Weights of a small mixture-of-experts language model, trained from scratch on English Wikipedia: 7224 steps.
Below are experts of layer 6 (counted from 0) of a mixture-of-experts language model. Rows are named router (the router's row for the expert), gate (a neuron's input weights, with its number), up (a neuron's input weights, with its number) and show model dimensions 0-255. Each number is 500 + 40 x the weight over its row's rms, rounded and kept within 0 to 999. Numbers have three digits each.
After each expert's rows: a language model's description of what the expert responds to. This comes from a sample of Wikipedia text that the model never trained on.

# expert 21
router:457479391480502561494507561455557468530477503523457508471453508465485488478519491490495519486494542503436466551461460406490506508491506451414475458486465607557463455538525459483491432457453477505502508536477500538538516416542503488520562463496532486429425492408540484533470495510485495524492522555533547517472474419455547459465503479503475499471477464542390485468497485447403528532502519533524480477456490448555523541534558587528549510507436475451494522485494464555541555486520497477461577496533498559503517493511495495493509480426455486555541492473458455470527467546556488476494543505588467525529560467471464520503481539426425531511454484565546533491527540403501483514526450459497439486510479554545474518480567475568590491496511449540478456575496402554532488513441480
gate0:478506434443526453529477454565503531535484468489565475449474465566523501498554533484543447524563510540469492471474486524501535474526475466530506469534545527566476453503467512498479555555549473455536483503499533530484530525574476489520493528536497495503419491470506474511488553534567584552522394477397446557540505493417521527500556496528493512485561444519470494442458559458527509542474515550472471499440513539463557515515480490555454512491555489554455573450493542454528440394502523494509481504467467602533531483493530540551559505535527474441519445469550562575544502534401554473555497542485448618548507438435519498493527521508474495467539496493425525520552495485503519504529545495503541508510517486459508482594528524536558501556498534503552542449516536520469596453497563
up0:457486505505445532522521476413498487533488473544470524474466562437572507553486512572528511535464534496508523504471578505529499545464460493500502426442460493438464562485475525501473537487438439506448441515516526480563507467552572485513511425449476452481477539486473519508548460448417487447537460506515507531483485510598413490503580555585539492522484551497545544567500502470473458492528554456480441552497501484562514541439456530519532445481526580497495445519528461446560546512529480534545472479469513469500593519470501481438522529545448513460517496493489549450415516500488531479426464515529516518485517576526554471523537463518524483547501518521504524474492499517498455600506487484575485514489510462482506525458504468419555561554491511591507436479491413477530445634471485
Description: Scientific word onsets

# expert 3
router:487510517513554552507456538541441517452479530433485455468502494493557485458508465429536465526482418531493574458422397574549417487422499511525436499534512497522505515552441511469482481474479504535527562524517527509466468540533476528567544476480472485492473571433514532514454539504550451479423412464501574516570527491551526591500496491478496482482465538486509494526481507549584472456528461428461450472569501472483505460450546408442516543478445478454464470545496521478534490463502514500507464554517480453497467503458546490490480449460468559491472520480596494536463485520578533445499490492559477526524529524490472450530536510449548471461469512476447494429437537468442517516463577499451532449517518445500490594491540496500501479512455481520524487575574560459449458423533561
gate1:500479530483469458492485552464531554426504474535439583475468543483533465406501538439486499486507466554456576495491540416535530560546558491523456557534477578510403535504473513483471521506536534535511386536518561472497495466495531531496552465488490447490526521579485503464519533525514505498523523491460545440471499499511413510542489514521481501503549463549494521567534448552483461479480462559537476446542549544504498529451452529503469474424523474549490449590435483495523450565535486478515455488484479473441498428514532427489575491503511537616533598428458546516447492477545419544479486558522501510553514582538541471547512485462507534538481460513540476504554462489534535525503458442503482498455574449512538507409475519517475488482490497549416488487510466503471536545474445
up1:474507546500462505512456529488524541427469462529445582501479485451506558458542527462522527481506476550427555567492510444492492482461584517525466500438480554521442489464523426459469471543551520562473409519509527475567547530465591483473499501491537447481522511537470513482509552503492485494537498538508533437483498520550408487452436522545514507555539474575513567522481492568511503559471472585519463417494460456576476517511471489468439530508535500546488536505519485484538467516541525532497467506505521443537541471486493480480539512443560450458533587425468505470455377490522463496459487543549450484499546504510510562590490534520458543452457481450431502603516472528543560465511470438564487514458507452559456473459499496411487485535460502545500473527528458535524550448523436
Description: Digits, accents, pronouns

# expert 29
router:523508426492486499392467451457528523450488455508557535525520499489445467514518496502535472537538526570530545465473499443537433520452495491445439511531469475498433487436514481452449466545514516450427469502464513469533533473591500459463538490473458490533477493542487541492480566532462530498528467492556524526519571444461503472528574534468546584436458487517490477561472559492542538460532456532491556508428543522522479575548507528522461445477519474503575522488565482459406517531500542425464543474514500587509498564539494502511556491543449520521449496514549557457494510442515459505569433544545513489563465469447510512522428535489498461524521486461546474485414448499526518467475438507489537509588478525495458485540555496513584522463529435540509541539460451497557440526383504
gate0:423535469522488491434503484477512474462514577454487412429429515498481493495429562476505483518481543510524497561491537530535542532487524451548501497539436475505459480541457512466565494493494510504586449514579474526467433527526485565468476544417511489505534463541482514470412471494531520534507568581421479543434536467503525529575531435506466441517484552522559483463528476481517551480551435496509477506542427506480440449517564562470470581472524529575547546473463504495515574489504482465578405465410473491531463456431485419453478463482500445533526541503444502496499533473493495502473522475484519528410534581485560499447477465420518507554509470537483474488562521552494536486492483498456506519486581474523511442489516515485543571489550504414468464479539509528476462479532483
up0:432521413497533529433464492532486511471489563497455549436464552480444505453510526449445500514449488544542464566470566547500520506488522465539532518496460476508434456591478507438529443484457507516517500518537503468445544556553488557563518482464490478547543466516526512518458505530498500534541475470449520534492551499466494511537503416513485524464493594538576516484448501489526537469555477510486542518480444503500502437520499534525426523527464519580517578441508452507493562515543519477581463381429481500523461488520510481483505475518533528566481519492515532481510505455567478548502499516495546546457505545447448471446446519486539429544532491512558454496504541597572500502456419510445529512514537476513488460584495513456534574467613433474435453522519504560450435445553520
Description: Consonant-cluster word starts

# expert 22
router:465502496504472430491498544511435482468514462524515527488551462526470529516459521473477514522521531530485454484508467496472514451486462484553487558499519452525458496505415477499467507472531433483533433503508533537485547490535511426473582468510511523420475521555510563505454491491503558433558566486476411496525607515454489487423530485496486462532549551426497542417484433459592506484466459481471544521484423467466513425544579558502525530497512411514529468544510539568484541581494485463507381508514538535506511419459461520465479501503524524547466463515492535517556502472463513470435532482482534478506500534457559466548527508472485516448484443503479494482422513451462427432470505576535474469393506476418543524554482442465512459493518487499439490445554429458508544510561470
gate0:455452489521504502478519525421480522506503506501567581430507495532380522505448452579505501495548526447484461539590516504483503516535507557508545524453461559525486562524454540457497513433514535453485559483461446482430462452533515498455544519495481491557473494458482529529545497532513509494554544487546508547448535517549541529494552466581501476438466526514485462424461546445598458551521523512540532549520500576529457434550549510492519455534448518461518458548485471455505457522565428524406531460483585469478547498488479526566530513500465425427521515508576533597486459533462552515520542515535517485549541447548454437533506514502468489494506552529525483545557531504487503495559527475428567471579527489558521470477454541478467441505530482466574485502546458468487540491497496
up0:517493500477574553509524486514507594457507486522451527570557492472441529514493463426557508487498510592593416451524415609514583476525456529509506476448483466440512436517497499557494540496449404545553516489448508488454453560488471480511469446519456430431504474456549555480495506454483496528534500518547454487587448534507487521551464497554525543458530409528517504460519496444492532456505494472455485588525574506515470519511541551553483527550544488512535434441577536543550463539492511530490515486557511535422503488429517477502478519488483499514458483543526494482548457427467557513497461467461463588479511522550547484431473487461480495539514493534474471492495518500436510518540515491536513557520503519511506398487562519527467545447497543559515515470418514498545504525553443
Description: Roles and kinship nouns

# expert 11
router:476530510549569491477548558473479517563517509476453450560545513496443524459502482490429504475535476466499422439555575527571458477547429470535550528497444510443518473494511465511531520523524460536461519526437511455459571571391533555523467551564563542574536494423454519454483461503480435539488491553413539540543531560556463511441537481543535425518484440573491556514501490559507545455491511502485497542455534456493460544501431472487500518463562547475457471466487540492499478508536573566536532480536586483527577520460450571492551503512541554454477542418550523458492495532526473434487519436498480494559446522537485529479502512486507501474459479572542415503463519508506524546477490469466502526503470545526508460482488449494569488511531500527483467509501389522517504478517557
gate28:585475424466500509515484519483415447468484519487536475514542419492498524438598468467525459485510515524484524502473527443490490471460534517505504448518503572517440571467456493495487511491520502545500410506467478486477429457477568539549526519458594524439488434449455567434515450583539506581525561488491496539529462470509546516489538463511568434557448480485542448547478564455572465485450488488525560517463512495512529506510458525483477482534454481478473429523506571498561493491421539474544487526515532532472452524459521485557475515514462506535505507578452581565471490530566619592551551490504505494531573489507481530432518488529427524563579496487583545502539503540503518492478452543509493525516496491507565520559558484500519536477512543476496474442513454448499542473457485
up28:539489448491470446514508550537473470442502471484516507461492427453504569446579450530483489495545524482438506424517495478494421486508493519520510427539495493465491564503489517430490473510465542544526508496505523451408515437487557527523515490470545529461574400438490591498474443565531492572488515473500484449544541500492474498503511433542469517528501426485478492482512586495547502500501499517474594505445591480464476490569532527524472486463479535577527564470575562501523450584459480512547501505487492506475485545376507519472445545487531498538493467515457525535530481452496551548490540548428552529492529480539552504477494415554453537509488438515598515483459462490500508410423483575552528483499528551514568491554520447476514507467500497437544507491576439495504475481503496
Description: Table and results cells

# expert 12
router:541484429467423531550457498537498487497539552524489501489503511481571504520455472553566468505500468518511579551537451525406510434540460519543549479544415476521483530506466478497414524489423429546566459435524503515534428491456542546531532478515527549495545511470479524435460516473432555504469500488485548459491460471482520460511493504434424479537507466530551443522473493484471550471484513591531519471519533449502568464474512503467499530486476520483515454448496542506571470524480511515495442481530527485533477576398566455488498550435521427464471517600524535455487510515561467432452561495548452488592447465517527515446520478548469545504486501456501505476526467507470520538570504524566520446505452402483516555441503562518471422509468475489483450483486429419526450497519489
gate1:437458525508541493563468480468485468433478485487457527515429511472543587493535497503514486508442479482525486497558463478462531538552460459489476490539472470546521444483511503471529493512530526554536371461487532505498519467552464540496475594549514520523422449462522525460533418541523506459554493538556434503491442447476495525463525522524476548502613496495487551545495508527492471484517489519497507509603566500539459475504432518507516490432487484532509451539540511509528465462490534454457547501537479534427557459498445539553532469491419552570547550490507542528512511547489477600455546485545470555531542519549538434532490436464445507506567488485536534485575502494464470439550442469464435521441507535516495463472479490536567489492511584541557526527543429502474506471369479
up1:481464557541470506502486555527504514492516460439495486490477497533465486506445499434486490479510513525518571420512495540534536505495494487493512491527529506451470528492508528531460517489473480428463604516540535473497494546428537445480449433506469523526540547482469483505435496499486521544475458561457463468532554551508490468492432449492556351449469496533530508515536515492501534511504498452499425498470480566397494492511537486568464465532557490482550568422480424463449494510490549543530425523483474474554435508510516455430542496502600501504395473468434498481527478474436479412541444506455486447462443480538508494479551515511535492519468519508463483562457451480546560561423532513486515564534516509456536489553512483432411499536481487393462504448483556477525458489586490
Description: Taxobox and heading breaks

# expert 4
router:461482521443498483446503497497459512475431554549475521485540558487485509447395565484522478529489458466513440430543502431443548463521514519473495469522492441512466493574510537490471501489487451474479526582493516484452560518496522503463460547432476483471538493575524467529425529499526517534455525468466481472487534493519568438507546493463468479504631532511475534439452489527466522511508424509481486539470435468425463409523528492490513499542525436491500542560544522526511500562525453593493540481548511475527579472530498519388512539437496483495518491501516448479457492426471468491481481461510466460450456535493456480486487535566523512505416512454538493503451580478495455472549464547524593535436514492580462477565487536454561510461469532475454465536562436514521545532592453
gate0:500527484511510540455535426517484469477471512431513498500507502441547505499479510516482467545531489458470440468453554469476457478477495447462520515459522512570548516568545565567508439459549528533590471488489505506568495489566482587568503601514496534486466454541503517498521529477428491563544454472469543487491527484539537513493520491489519459535494521446463518462537492501526530526549557491485491425472552530534560470510473501522495479445553501470592462531482425508543447564580500526500546459481535465511552582549474475419472533478466481541515482525503493629482462464523498500508482542488509520526437479539553505570562555558525423426532497564484476509495460485515518485505482432559492508497455451473494552496417534522407369441508496470506458446548454501494428556518489
up0:456511488571478486524517577475504495505509467496505461512443437571481473586441523487537542489491485488477452495538472483569471480509523507580425577584465486448446503405412536463489488490539430507525501528469480477481471463504473537458457479493469501459513486530561501493464448486529541524542518510465422501502449458508488459459519484450471589510487455500522549463442548516478553527492501483518550505494434480484435449477498436428471550509514523515478486499472541518477435563506472469435498538436516536551502434474447528494528569517479509571548523515530431464444517529480558466509524485587541494560483425537491530537524472484525477551551435559576457483503443422531488497473516496620524499455600534535450540485582515486472448517516484520474538456496504508469460437521590
Description: Personal first names

# expert 15
router:564519548471492486454507509459439505553479449541486507485516496528537528519452401494489548541422456500466474553541495538442553516467513542546558458524533414563570453539484494524527504475449431534533501471553508435473467522422530452459441546543544498530549481529465521472494538497506446462501474436487502484510546537534516484511552480572416472535563551457495512467501506451503466533555492553498507538562484540501450451483524514508485467586447470554479553493494548491466472461494520454473528435521628457455523493452470504457424484495540435430470452556469509481510431467465561495495486566419480573501533524509484504440454442454559562504440508481519499538565505515441549462551467557480526450478508558450489552435508552492518483502466510532461483558513528497531518517588511
gate0:474458476545543531473540536577436555538444499510508515459464521453516502546540508521483508561508519426409497508536554475510479411546481480536483506470512487521569517542469537467563511514585468466595452491545505527500441517500471521551525517551438561535507624539531554484527590524500556512512521442547519458503505482526434488465495412502516493551530510477508463509485460441509476505478519485488500489453547469544522524494512516557473398520439506471494449521445513527482503477421410482514523510469486438484503614538540524450502487479552497526499533531512623472486502525536486501441452506539482456510474472464536484528448446530473526526470484483501444441451518548520448476423506535548442499527410452503446441529456515548493491542589496433491421472523484490479553511532466
up0:515451461494469408561497469461491552523504536482469524646487505507475581503462506517564541459483509526517507512462507492437492513482535502521455428501458465491482517419505467551471444567491497444509461516508520473517508573501482529493469485497488452475523426466518557470505482495458526481528442525522523519476505573512494532551548526505480428510341492461442516481582504462445469597521528504528488493534455538469471528509492531381459537503510482499489407465509502484528529497443531498507459501543454535563539468420522458466504465496448466487497507567517526470521520468485513526558483453536581469440494473488476495469558454510554508443532410528478531630529492472498528492404446508484489523498542513516560473568542423488517512513486491511459503566474497433461460474546534
Description: Institution name words

# expert 30
router:530457533456500592464492469518488498477531501470550449438517477450503473486463497513466529503500525561572512516457528519552473483491496541474447571480475499508393448508517511486476520448563548490475437433519555521515499479471533426510451481478496417487504515552500457571539475459524475511495430522564501572559527520448432535504531483503605478507454536449552495518477472537473517459440542524486497472516502575506556494523467503409504457555471490567593536540447537556454458463494426469526481615490536507508508554520487447486574503562555554524495475467510448454470485559451492463569519542404535515509488565501507465479551448484512492432491488494424443542534519580559522516491482433577495543506533510457499463488480475468493508426428530511514570493508528531504443511498490
gate1:471574480502536539505456466478546450519401510547521487584505591494488430544491463483509478475562592499448520564515450544489464527518502481534515591516471573458496502436517486434544492467381490514497557527613554563530492482520515521433556418514534586507468461430529491530504516505422533465472494515472506518498484428531508451554549572553537531553482495517468461502465516488427442484520550510560499508534466460561573510415526472466527527511426483408480550471544522453448467500511466546512589486510492538511511517524462465514496538499526582495538468502472509457527459468490503462513523553481513473555521508537481508503513515412505541492537483513474537518556447478435503470474507500486540547501452502552528574460460448566477517511450478516486455550491514545492523452473528
up1:401503513489517527468545496458508500442469491567493532571479509511448476521479510546494450572468521479468465487550511496554458454477412578502492525544535453457434472511505452479523426466495509493519514550526489537452552508554519469533534503517512504572540523522496549549515508557472532493527449435485575511442552489524472519530377529592520524511481479544548446503403596470506462397487475505540538554564505452564451520487519476441453551468535486501428487459485558460535437450522467532552539487473540534533484507449515493566536489485504460492470490458480538507455436502509447509562544518519560516497470470507479443554451518467464531544495492484521464497490539556522467479418447517454565578520488468498524494534440526499535512507525393529468523557574510500470535554573529
Description: Narrative time phrases

# expert 1
router:476578489527504493493440483515475509548500492487445528560543533582542546514570513499494532501527467546473404498498460413502420513465621442458523519582422471510466538520535479503565488555517496561439477506467502486499497442520526524550510473594541549446424462508495500557496524531476573510509563544516519509564547460461509418476516539480474505493509515481495527489508495488448474535502505471430424468525480519458491513506478562462504440518477558445506505469511522496447514483544528440513544472542512497502510477502493460517486469542509549540485471435535527504515492429593557513472503531536549472470503468468550574570508492432541453521503496475547458464534445551480484423525511480545493558547492570462532506481550469531491459533469523529517601581471549486541550488356485
gate0:563504479507560471515446499495587522500529475434529525483505507427514550533469452438509476549427537484517497398486504563545497489458527483547503515511546449511527495458513535538565511428459455541500459440462507476445536493467535507510551504423518460429444493475481449503475501445557538498514491522536452501497479531498463499484397482499492501519380534499541449447510566554462466550498488544516475464575513531461493456505558512478480477550525426514548540507468511508449547506577493520532494522491500474555501460405505507361454500493527533516482448462469557435514470454467506459489439508418535578491507492498544451541446511467433598530444465522492484515471489554483527419474480587552490501569540501495477567494489441453491520503542495480519517443458547492472533568487529
up0:493551480490433530498483530553498463549427528513488465550511491508514464507551510611488521463581429544493484548565447506462493550573494433544426471497458507553542500559514492560458545442555540486511517475472470488502482475510484575530497549521518513523516522500447485521527503544511619515536468528527557538545528444507569501522518516481478530429583472486414515484517460376598482493525480458507520472506521480481415512492447488495505490420552522472499475544514497498546532513492533423435487513510523478503533536534495524584513490474497533588458478479517476490509460487542562520546513466518464547596509512492498513511530499531483451507550468528535511471513453473542477465407513443505518463431513511411601455472519512530504409513535489402460498519496446472479454520566536
Description: Aircraft and weapons words

# expert 10
router:524495458481602510440459494509542514443542488496473493450529509484588459535530527579483536460421493476566535526527508570484476515517471495549414544407531510496479549517546487548512566494497496500440488470500539574502444560523521508522468517518432468524486510508540438460518510496541479464495499469490493538498478561505466522513429466535533470482503525452538528496506495495502477537527461451553460545600436506529499503467511524485445490535502574457603547597483455527550454459499465541531524514456421525454493485562527469494490549523487520563480436481494443520484571482489463533534567456506468518541483488532524486505527456477523440528579551396488542507583446434493494611512474448461471486445532488467522461477507547475462495466490496441510519424481604465488422446545495
gate0:581548620544487470509464504498476500451556449481548476526494487516526551514455537548521517448501504495538530474556572479464503466483504520473440440420564473582572500517521571553521531535555515438543440442425491495494534446485491527525495497585539415500527488501535500469516405531479501447531540480478518472553506482506497497566521470484495549536488467466399505506531525478497459463549523534518520535518441480555472512514488463501534520546502467454551512517533509550503469467563482525519493532508494501456484510530508542492480537504495488517483501531498482479475504476479462501505586414539536561424455449551561489498666549529474484468525462414570511418516491476538568475474470469534542467450492444523478449530444499509507450396534555484509508456490485551465513563461438
up0:538478478486518477520486589492469508531577517465496527433487442482511544477537521535495484564462446485444564451533510557503494475456480479485425484460496434538493541527488494503540528490520550524460424483504497511516562482524473522538485514522371475608476537483460562526432515485519464539579503468515539479538532446476457535526508548461445472484550431521497566524514534497575488400469501465474471446530484475473440565504412422547476511526478535502507569548574480482489535483494529453501545491543446398484517536496563501514539513434533465487518518432471512500497522487515461529619517526496415562504528468455467460567499533482429503572521513456491487472519563493553559550491453540507476565467514465544432531467515528456491482467562505472496531543455497447518538539514429
Description: Release and appearance phrasing

# expert 28
router:457469445486562597400433515484580485433538480481505471505536441468502516521445491473533476582490494471561531558523514512541488494554505490518441585491495522485443470478527515508533538482511474500499522404542521547452435521468429471512594555446460454481497530540489528512547479509492508421616513478537482570504526541488456557508419488487500535547484564527569490457442468587543559520442522517506523490538466518537543541551470482482486439559463527525504522525469482519587513512510480551545517538457507473497450570536494478486523554482479532558496474477497521521527547516548409483525522507465574513557513535547455507510569463479491546549578527518457464437523502545487531526480501485551432504447565499481494535453475479488460456484434558492535521480498589482434485509460553
gate0:439445557519455527515499582473549519477479479472492514501420438445439621445509493549471523565511530515513499513493557484497493464497568464538504536574568472551511506391515556472519582482478500587451522504491512491488586487507504499535518455522515520516512527551574570521503540510507460456477529475542517462538527502492481376472528508513425524548525503538528559529564521479509479526508521488528492477455476487529478436517462564494516481489541482538510520473543500540520561509486551563557514468471534462508526495562486497461497469432411485532488499474462508469584507485484521471493492489471541445513420592472433488426492502505534520499447429562561483458456521546497486460587478529563509514449572473472487413545522470456597475503453582439504441517508513504521503531496481
up0:595543496488529482519509426468435492530535460535508443518568481569542453472465507428567462512535524504516497515496505511542502429524494472439519458517429464404494576494530494529498467537469452500475520492447534492482367500422571444493481567437507496442557470485417519551494474440478467520509546535472447492452483470489532544516489546536484541434516448425543453400508494512459509463472503507455502552563466500487512538510504462388474454490524494482461466541500520476514527533492467456474521490478474459532472496435497443563422508540522482489495525503535495481499458542504541571510540534457534485504498415514528535536583540463545435499549584532436518531505487427492444473393499496466574476535492580526517504495497486568459473497465484528460551475550498507532475474529495
Description: Articles and determiners

# expert 26
router:457484439529477481507492469463493449440487482533512547500490554521491514503507575558494533478487484485596448400479515409451465513493410502479466477442598535524445469605572474510477534491512424417475528487481522511521573482505514506508553568546493486495423469453484477428487495483497525533469535493450463537484523555498522490558471534487509523458539563533487516511568551459490439542555453461502513435476478489511544558509482483469463477521570459439514498484508531495444502496570512506512513493481508527473448492561526541482552428486453484548497501493558480442525569472534515483495553511550482486505569507502565423500485576556570517519522442507455548539593510430524454525496399557469565474547551448487536448565532454477567515428490456509494438517526495504475464487477500
gate0:451475471545487464507552461526505520518465477507475452525473496511471562483464585433503497475437510502518459488557566540504508498490545529577434571437448530436536473424476471538516565474554501532478548485471473521527541498479422536524477473485455420535498548511398513529432541532526483596542535524476535544520442422523563558530483521535452450560522496542492558495532493523531474468498494491447453557541544537590467537503480507473519562576581518507462486503558459578475472449525476582482433576516453511526471468473508537530479497463486467514486493481503519503490475545508362559524517454471505511459459496531514526505511419422525444486525482583508437476415549510583478559425514469491536533496502537481503522517527535469512519558492480478504505532489503470542552474496474
up0:540519506438481444531452508518536544530492529532485536455517460459499498522547467457461502537471451525557414472517420514461486546518518477452557522593545490539538511587533560426569497521472540445496518489530469495438513488469498547548469504526502587508521591455534493478460483484505544521437471526516523485533561452461455502549457543468473562434519453492499485574499506416486442568475518534550524420454472452452487442490519482584445546519527478490499502505470553524551547493511527475527479469520497508541579523534516526525541501528510494454508464506540505520425520546569560511461549427513417516511497531422516459543426535501474541507445532439512565499471508463429525501594484503416452423484483548516459466525474468516447522521524525474496490529531477582412535524459450
Description: Arts word openings

# expert 18
router:420500391507438501487500549537459517479500503532463491505531546473525440466554485451455525507565494484446434478434480423464523474511519411457521494517539538522515496513523510436460456504443472485479457587434448472546531448505516463478542467494442477554488550425517542486447505538474520503479474542504570406488509441436560514442431480468458566489546469516403535459514476454456446461531538495535450449487443491446458516497519554471540545428468487477506559487505450547587487477490504510468486417509494503514536486472546488504449476418512573593482492484503464514484531503455498511515420510598458481489550471517514519441505505453468556457478459578537511487439496440537481485494492484478540461452483477525487459526505465511501481505516476481453489554524387571538561492480481
gate0:446480462488600532517569476515541480502436522491510508440482428473553459456429533511546524550536450531477487572535478504458504503466451529437416494535534502536549491517460472528488553526459513518567461506446521474453485461485460433440503526490475442452485482531449440515529533444510532513486429620484465530560517514522475531503499496481472513507521533545487492513485506511466528448532447561520494529521515497500514490499482439523576527553405523457540525509535440542594517543533473552438482510432530409510414537502498420521537524507521504459539553499473563547416479500512531481533514513490455588538586481485481532502509523509491457573516505497477477529511544494509526469463501493447497519441474389472462622479464514485522558480429506497507551530525513400460485494499437
up0:525568505492522530529491558433430523514467564547558430470473459457505493490512499526492492568492532430508577494488588484513543579481488405530498558487534474444488475508483378551455484564482507467503537568450546552459480493485517433462514487486455486454470516567549472533417561475555466487486489531500488542464451522506536397428543419514480461513473506436448469501447503488545471475567574522446512494531431499457451508475524507509442478507440483507512492525465462480515567505507486544486507564511508534467529529514467557473500476538536480443437487484545574430504575545523486566486487494453526511537521580495485456455467503498563515510554542413495541501525464498485437503498483542492406461454571549520584515521394486512517499500461494449504518487508479473479469490509468
Description: Foreign name fragments

# expert 8
router:513482547518504534422475449581463510472525506475491472481463530505597550513490462458529523492495475446427476453526568603518550524424542499501529441519479515543583536430512488478519586507504501536503492517539508427490491522446451457461482513460474534565579524508582533481468503475512517535477531454512418439551528514524460545500499443495481485496484550477524461511530523554572558545477486478496488592556508524528506487491524482464533487489489529586489530538488488504462442528500521515539518528494461458526515414466543568440440517484528449434496415477468453510518496496494551547495436503449514466471447502463492520427452452479543511463456507449540597526502499594478540500508479607534528503523471499520431599416543456555517459471478567502429526495510488507491548541496470
gate1:471450512565440520509506539471496508485485592506449482545475467486496530496513489491429497508508557470482576508561487416546480480551447547435489505509574476453495522459529523516507442526510451438492452485485545512485495451507447478578585447490531481447463485466461487529485551481532497532550440511517557484498614523461520497476510514456499552450430463431543504465502463544385455523504560504509464456486417418558456541495488515471429475556505454464499537476490522467506484518450520607492524519508500512430465514562457539570508474441487535510521523521457478458469588534566459561538505535513479475473493541503498541500439512497502557563550479506522476513483431474498519435464443537526488481496494596522522510514559510415514476500423503474527556586439476482519564565465498
up1:499492523569401472484610548533496528556517486501484371496455510549459573579546512580490485542506501500502535483561473449498488561536455497513475501527521458540490518509563537502480485488476508476520377468523437524510531467552514516496563524504530562519503500542536430535477514486493553517471482449531520549553526477538502597503479509475565560507431543541458514463526487535493473534498520487524593440518473463511492409494519456520459460513550448531513552490438450558461489539484497502520523518514515513467508541468549525501532471471474482585542490527532502517384461479534457568468495496454506500440479535449515480490523505538470567461500442406465509515446466530558521536475538508484494426467447522454521533464517554563489507513406498517386565460517517466524515554489507
Description: Countries, places, paragraph breaks

# expert 6
router:517550539548477480457524578456486489496432507533479537512476479557439509497540463510475518497502609477488422479497422494431474452442455525489504490513548494499470538510462518493483482443531461501482480502468534510477445499562528529578492512423492493389494518516485556592486534556466504551471490458414474486538478475431499522462525446546514484504457518467518547574520476532527494536432485564445567557457497462502444509472532499451454516443466444463432563431447573543490444517462526470520457473468543559461480526498432515503525481565492466540475578531551523527488512500543538482513474547508539491407498490524490542546423444491482547527530501494451473510582500594488509514582471492508528529595540533536457441435461536564523522532468519456512524534477487510454555569471494
gate0:499521507427532506536479578470455488470559458461520521509500533553444501534471526486509529510515502469513472520489540488458554548532471572460486555501525571503486414446466473444478539477517500515486504582556539471509463472560511460529445519618492443507560473507516548491490493560518536534491471494501543494476550481500562484472496458491444483465532508459483493496496471496515484471581534466479506525435500564530506475521476562494532536538475508466580463519456516537458512529435563491598530518461463526629593504482467515516465477550466437566435467528411444575419517474475503510446575458504471521447457469466545522470477477470478469451480480495511503483486555487556436535440477457522486497544520584525399575540467582510555557547453467500496510461499472548516530505446562
up0:484522486506539504520511525496515473553543482499553488532510486513483491531487528434535443501507536573533501481457556514531579512475552561504551546432496479491504440502469487479453507433583507480520562505528554479495427476512523451479455544540471464507494444512511459462490455524515523476469512490428431497516583535575519503403504446557492442523480549447557558508486497524481549458524530435464545519522461524559500457406470449473598561570444508474550526516520508505428501530508522482507514506521483519535483464494441452456431528536535467482431499523453532521436516387455482559437556434421465599468469492429532503445516552452548458473460484495481477509549551480504459562416535486498588516488545505473506552510523513577494466515542452515473473509523482546528492471478581
Description: Infobox field values

# expert 14
router:533442437456492554496467422495467427568523491471455509469465535507498474472508516560463506472519495480524485520460522549557488480478525494566511428415472562450421556485471518533491493570523575531471419512475527490535465471535549539553482445478536483483464547490455490477547529513488521461474525503514524593540470477504498527443486490473541497511478437510404578487456507578553475469457486521497445503505467454475537527500546511523503494519421519485483441497502465545470461472501536481527586522523551480522552590545555486507442560455487551479497538485429522495458463493553560498564474521553442488571535461463473551522542501467489539481443569473492541474518507480461498537555570428514487510497429508542577588501440486442448564563529505531548493543491559530439505558408515
gate1:453476483565528493497628435431501497457494507522449500434484468469487472520572516463452476501432490394505494484503476483581481539536474448515517513455498517518531468525505444477502437569500486470561514468546496530451509553449494489574507524468566510555525525548545545516460492565505548485559551501471623493419479462550505521452534471542480525554552530567507533467511463540516522501465480518504434491487462526599440521581489434534446531501498527472448511558516483441485501583484526510461482434464561479513497485554470530541591603476492429448579472469516497448438492555550503477517516495531489535546512478481498479442479555564488536497506550482557467481481503511537471481543508438412471465458515511527489483551544509518509532482576551489497469532508491443464461546520486
up1:496513503454457435436464460548459538546455516512507603536542477592464536483459484582528568404541545494513501469539544434423508506566495499550521467480495497463517452506424542559447490546488534432550517470560509581501550541484445497474513474472418461531481529478550484528461480546552518517481459517431492425498426491476538475537467503519512544453505457566461456552486494465505571530471550499455442508441568457527454496496556472493506532449554428429503527492505495513557482534558501424471498548521502545501501470490529521452590514511459497527504548507607523518500521471524462442487498481510480543491534522535449449518475521516546434461563498525508463492519561531523470513443561483486483470475501539465495478492502464496498487471479434453412451437488490502580452400500476
Description: Numbers, formulas, measurements